{
  "n_layer": 11,
  "d_model": 224,
  "n_experts": 192,
  "experts_per_token": 6,
  "d_expert": 64,
  "d_shared_expert": 64,
  "activation": "clamped_swiglu",
  "moe_layers": [1, 2, 3, 4, 5, 6, 7, 8, 9, 10],
  "router_score": "sigmoid",
  "normalize_top_k": true,
  "routed_scale": 1.0,
  "balance_loss": 0.00365,
  "balance_bias": false,
  "router_cosine_scale": 20.0,
  "init_std_router": 0.00928,
  "lr_router": 0.000441,
  "n_head": 7,
  "n_kv_head": 7,
  "head_dim": 64,
  "vocab_size": 8192,
  "norm": "rmsnorm",
  "norm_place": "pre",
  "norm_eps": 1e-05,
  "positions": "rope",
  "rope_base": 1000000.0,
  "rope_fraction": 1.0,
  "qk_norm": false,
  "attn_scale": 0.125,
  "tie_embeddings": false,
  "parallel_block": false,
  "init": "normal",
  "init_std_qkv": 0.0669,
  "init_std_o": 0.0,
  "init_std_up": 0.0669,
  "init_std_down": 0.0,
  "optimizer": "muon_variant",
  "lr": 0.0136,
  "lr_mult_o": 2.0,
  "beta1": 0.95,
  "lr_head": 0.0131,
  "grad_clip": 2.0,
  "warmup_steps": 200,
  "schedule": "wsd",
  "decay_fraction": 0.819,
  "decay_shape": "linear",
  "final_lr_fraction": 0.0,
  "batch_tokens": 65536,
  "seq_len": 256,
  "doc_mask": true,
  "train_tokens": 539800000,
  "steps": 8237,
  "dataset": "wikipedia_en"
}
Below are experts of layer 7 (counted from 0) of a mixture-of-experts language model. Rows are named router (the router's row for the expert), gate (a neuron's input weights, with its number), up (a neuron's input weights, with its number), down (a neuron's output weights, with its number) and show model dimensions 0-223. Each number is 500 + 25 x the weight over its row's rms, rounded and kept within 0 to 999. Numbers have three digits each.
After each expert's rows: "mostly gets" lists some tokens that are sent to it at least half of the time. This comes from a sample of Wikipedia text that the model never trained on.

# expert 49
router:512510495483510495457555460483470499500541492507496504515487512477502473528513504463516479529491521496465510491468491473480489470489514530446471476488494476488491505490498536517489509479519505501504489507498461463542491544501492507454527508510511483482516519532502504467461509498477514504568474550485489536525454506534523476496502478471505484466517495493426484488454497489503509495517504518486479492435495492480548483509541497526501501494485508508456506499523498476468564460494490518505486526550488520469503572505457478535480521482509530510468487480452504479492471499558486515499548521491526479527486500439525542499518534503549517530504510530522503459496483531512521512488
gate1:506527519513489505504489480474494492502535485477491509501462520502499521521492518526474539444519542493484481513500478500481509531466489498534503537556466550500504491503523498477540488475505507524529500500515506485488482521513440518475506524503530496533523525489493534494499505488519483521525489452538471484527475509518518480527480493498510544470530471491453512485438531497541544521533473508524500458492515457446528521504499512502566504507474501466485468500466495509455517493506540519497544465542475534480498501502489472471492510468446519534509561488524551485521503497515489479464500477511497525525512571478538511498539472528528512507516491486543473511503508512493469528470
up1:489552532505458499502547483513478526490472500476487512515475521507482510518486539505492504535486503500471518467529463514506503533526473459505483481510509510451510494528463511504534471496520492553533525474509522471457489505482491466485521495519479514472487543457539507531497461512508484503502506524486541488504533479508480489503500553475534535493515466496460542488503487557462535527467506462537496542532481483517502495510511509508463550503486496521462503500487474514511502494537520525538556490532450540486479536506478526509456509477449515524501502485514509539483501520478502498508511476495513516502521485424522473485521498511467554551504499466511521492494489524472530521455
down1:526462496481481541532541498477502528465521499511517505508478516481487463479442507480493511532511492533495474507512473505434478538476544527483524546498519476484489523485528548479500444485479529454501478479504477508495515480510456510501481497515517529456479489497501500512530474504489505504485504463506533537507472479501463512519509488504494485509476488505529508479504480507531499482470506526471516516526522484491486514472486478524489478506458513459565511503511482563528477497517493544487521486463467533516510476489549515480495522509507479480503482492538482473497472512516497496498493457563512503525508511440559503497504409563475551543494515528507498501504497502486469506507
mostly gets: "RA", " pm", "AR", "PA", "II", " Corps"

# expert 5
router:490492450498445506489510537495515492522514485492500489499491519470508470533506494469497446565484511533457519495537500465489501527470488501518500494444502456510491503530487509483451499471525513503508533530488426507522512479497499471438520475497528535534509492502495492440503513508488454494542478525500496549503487465498476453479512493440481494482519496484451506497524491508508502498502508508479470509480526472536529524471525515478501515510510508526465479484521523493475561523508452487509508505497549524486459514527469500508513509548507516513499524489465516465494459492510506479511478533462515484514492443439542504540480503497518538520500482487510539473471480522497486528488
gate1:488537510496478509490480470493485533553483500532522503498472501525475487473540486483490514538524542507483500486482502456511555480516513529497487511522472464473484491507492473517518473507474477492523433526458474471520564520490488513505506441524502486482510501547490534518497489455504505535516524526508511446489490503518528498516487496500476462496522514472485484585532470490522539489531523519486505488515540494491531469501540482514522487496503476497496484521519495504458487481492556509477522522492493508457484527497542490514537489492476544487457474505438483508484492525500539479516468507481495514456479465503515499506478512506478485479480437532548529465502500542485464516522
up1:460489505487482505484502515523546461466491533506529558447487479508475535494478499510502519501533500458502518466470483555527508498479540516494492503512488473468466477462463491460487545522497539426454487535511466478516510492504524473521496514474499493504501515528476507533510474550549502529547502531508578505519503503536515478489479465508505485478489494505497507475489481518495489520519470467482496511508516513494525436557529505506515522518484527461513512467500492438517518487502531498492469481478498475485484475468558486485467512521543527476529502485486502480507487489495533489489521498509499498493493469538522451545525509489542495533503497465492472474527533500513509496479
down1:502508511481456524520498489503500491494507488535448511458476479526514512488456522504536487435498508511558468490468483487504510500507511474516482470458486484533496559467496497505540524532487511487529514473517493476558466531500521532533481495498512459503481490501475507489519488459449489494492452493511493501450472517507482494505509521501518524469521451532520450481505462447508481504459506503484503509461492500473522489558519456513502475452493531524517440514493528477529503489475506491529493498503503519528504495552476527505522515511518497465520463491525517522518517505509520482494454512464448550460474488483564509504481496493479455507492493500533458498513470508496524473491
mostly gets: "year", "century", " century", "present", "^{(", "language"

# expert 25
router:485507489461497493486537516523519542522527499479486560505493479431483487483546552480546490513463481525477514459489475498494507521498456482496459498481494460471496481494514535477477467478553502509467483523475490514509495509520484469495488488488523499534493553535468481468492497505490527548528466513524523521510446438474501498531476491468513500481521503511485490483466519550500516481498469497523502470501535466540547448507511496531459538528483454503507484485471495516514541480446491527456507525505527511484489524523473482522476526510492483503505482480472556466519490504549497476494488513496500505527487504447502476528495529517530490517504472502486521458472483515520525500501
gate1:495486511496467498511471470489548498517535488519479476449483533523532514483500501504556517497513517479523499495513500451498510566511488518498484493519483513474528455542516506506497515494544504501519515499535539504483552506518515493475541508481481515501509512490472492462521516527501471502474466486492487520512515479497513506521507536510478487484466489530493464531511489515526498492494429523523504437495487439488512472556449457487506472505505505493528492461491455483535499519446454511514511484477492531462519480516528485506494503533511520468527468517469482494511470516542500507494486565533510493512503541497490507521528510537545514525529481478462494438512447536524517514469
up1:526481463487530454508466529431490520512540497516488483481511467480507487443517490472513485520499554513458529477498456464533495507508456517451530474517502512523499479510516529484519529494496475543512458499443470458507487453505490483543520536504532511483511514493506468490515518493517477490541521506510480513523468498517483522462516503519493525515540478494507541571491507453478531473481522476481530521484472562464551479498477469514500502473493512483532538492503521550503536505489508477544506490494516521460504520510522506488472512530517510498522490480506472485520513483546479486515539480493554480484454478466481498492520522509468507522531479509496540499527503489512496482513
down1:531499506535512506501537541530514493500489531489497520541521479502502499473492512541506499477476469509493512522493516466501507538544456445531467468517501502462489510500470481518485481553501490457447527529485479496496462519503493522529536472486454490502511493492504508513510543534503511487486494489462526489488530449490464480495548507492520501484510518481488498497502515511452463492508521506515555502490533525456565501511531469520479526528496502516520509481479493520485527529504521532511497477513423475487475489452489491479442473493507515499484503479490519479506507489486467490484561472506490506497520495480482456557513493556507506450490529482499467485541526449487478529445
mostly gets: " con", " Con", "E", " trans", " £", "€"

# expert 34
router:495478476469512522494511504507480514509505486496508469510514478492508513501515519486497498514494517448474511506487478489489523482501516512494508476484498486474506502533461512508491517501524520501491485523507452420507487513537517497479510508522528493511513545527499476446489516519525526554550523515532496545518446482471507441519501472425505520477516477504477476532475518514478509449541489478509479454482490455487533513506491485455518517528498502514487528458528473441476556479467501493510516521500508542452494555532504426533507484533508522504490499525471521472514463494524521515520503511508510503504502482447526477492498508501520534493483486508536516501512440555483532472499
gate3:483506439490518509509463506509503508449497473500537502502478515465517523480455517483467489512513508504504479512521502509458501524500484527490501453501453519483491548531478540537483454456528532544444521485508511501500532509520490532458524526534529521527483498498487488487510485505504446477462501489496524458497474528466514546495503541508475488514500460538509478498486497466482506460476478500474460506492500487500481495477495527501474545466527478458539528492479520493461487515532498486514537462512486475486497474513514473468500533549524483474536444486490554492476503500481453464503500511499481475497568506479528484528489485485518512487530544487492492559491495531526472486489
up3:523489466531448518485487497491530448528541514477474436475480503504530523468509519512503500516485445504493545450517476495463530522451463479467504483516501544509526502524516513496501489477488469470489502467526491519477517464509530462516488496497490475493475517511485503493519506487500487500491537535549511479476493496495509502496504494528517498528536504530462544511511523510507483444501518485480484524478500540551486474491518510478528471523501496469481481525462495508521464503529493548528503492529475475512486544479491480485525516518542546470465516538492496542492495470509485507482500443443455541532580461521493520519525498505489509522530496538508499514541508530491487513503
down3:501485479512497484505498509527498488469503543512508466538478467512492483529482513477483551454519530513499557455472498518513500552505492468477513456487528520549522518471499530446530512523446497513493512495514501507440512464487486514514496504484491509522503553465499492496488482503498489525449478514463519507467504507521474500508488495513458552515514534526504472551531500475460489488511519506500509530534495516460470510525460436486490527483498487511484494499514499505522495462473500436519458487493503529484528544477485490504507526507472484489518443513495520488484515537507496498517451490522490475531531481510539499477528504533479466465457540492521480563485464479496482538509
mostly gets: " six", " eight", " seven", " five", " nine", " four"

# expert 151
router:497532494479506499462525496510475515516510475475517519507516508483480531527522544475462504533487540495489479499515507514492543511497514489523486492457527465485445486497473537466464490493495498532519503496528450491504499497493506524473530502508490496534507477537497463485504507506503521543589531530490544507509469474549532494499482488455485523459508520489491509504523534504515473485528495435470490494444496470519489459502502503507464526547448488492494490506481471490510514480493461472480505542508524525487502528541532492503481453570471489543494496489475506467506474474517489456509464523522473461493484458464506468510505543507513490506477483527511556521449494484513493503485
gate0:496524516482504516514460500550498556474501480504474460525515517468490486445437493476526498539493438524506507475514493530493523431534531500467481486533544515521501485466471508497526490473511561521485541459529482515503485534477482490528487506489491517474480545483506499497488499487490537522545512503508506496518494492507512492494486468539490489454513488541490525503486479507495507506538520498521493475509505461491472471507507522508516492563469539500514546480500483515446536468513563483535489499519544518444509485490508481481446450505490513524506519518493470483483530462552532511504462508529492454476512484536482524492480517507500509496498512525534506504505501460493489504508
up0:511482495495505517494478481485462540483497518492513496456518522525492514490463493515547533488483534486513515461508503499487499540498541504450564505507475507513467507523448514516518496472465492568489498509506498492527501502444497554484478469487511526488516470464447480491496457502490453466508463513505530535491482467504534498494501496471538513471507539481476492500506549524532500486510514514482472553495471540501496511540500508485512496484522520513500455503506513484511502486465506503507516497496529489489506511502463507533519540502469505480495486524526482507511463555454520528483541531467492457481525545513483445533496500538468534509485515540436475484496484549518477483537
down0:483491505517537497518483571522512494500487546473531515506528518508493506524509487548472534542505504506489497468539521503501462515466537517503521532470498513528542541529494464476505474479496496511497518559533507480495436498495523469529503502533527484489519489485532498536508533485519552567481463486466541486508460487501508528480500533497462474502498467485497514491510548485480508483501497545487474495464547546539538505513516496464486527498506473483460457489525509519530544506549482495507495484468486520464504514526537501487517533490487465503529502474490469533493495522536482512522520488543516503552461499512487529499500498483496511483522482503431499492530469477507479501520
mostly gets: "agno", " Insecta", "á", "az", " Av", "zy"

# expert 84
router:486470471517509509499502520504496522518511477498490531520474502521541506484541499519470504498529478457476553519543503478456491524518495511482459515493501506468432491496500495473480492526506504508498512529506512484490462466505468503456506479482543535494503499518509486476477507463462503485543496527523508538525490460531541479532525475468489534519510507536448450522511487522480429425539505441461482489479528489527522483508509492547509486511526465497443468481532465443505508523494491536497516476506516541471474497506514484527533522517530487513479511492476500514450462523504527509520476509479510491504471479468522497537483506495533514531546519497518488505513501487501529498465
gate0:498466527483515504496506537466516503500511518429514489496501491498497512523500487462487527525482542495539509449495516485500541497506493496498533482513485493517524531500454534508521487526492491544505506497470512484505509527530526546508458494486456480509456406517481501473504523508551527457512513518495539520511477443450468518530446499533515521491497519517465545485491481493476519502469510447535508488441503469487464475486505508498522515535494480518451474506475478528455479504518505504530467485539511508514497503498534496502506526513494535494473451513536526520521467490504509466488509510484482486475506529449520499522478506512462495493510477500537499453504519517540458528491
up0:484509482550489521501444515504473515481504492455466533504479500491476448471506537473509558477449494482543532483533470465503533530504518497535539524492507482464479519499514483477485453473505450525527512529514510479473465521502532556480469489496489489541496491505519541492505490463520518481525516499514546504514486503491550499518523517539511548491537480486527499509461480517523482506467510462516496486438544541486490508533493504514480521488500486493514490478542492496473472493489490484487502530501483521500501453511458495528493516506505495504523520559504482516467510471489513533528480501479480500450429524509488483512459476488532502440499555516508491513474478508509501513513
down0:482447468469565524532533485465485492516542562450438543510491485474518491496529544512501559487500478488533506499497485515484482513508521469476500512508518477458502511512495515523564486510521507467534515518470473523475480488482539498479447494508441527481514459501478521512503487533498535491513479470525519501473526484536499505511517475544498482542529471512480484469513495491536514487495497493514533493516529491493492523508458525519500451483495516510538497523528507450508486473499493537497504529478509489532485489530547504490524524483493511438473512499519540514501492454502470500501474485509509489485521477521544541487473476520482521496478522538473502462480528508526474461475
mostly gets: " approved", " unknown", "ious", "ken", "oid", " possible"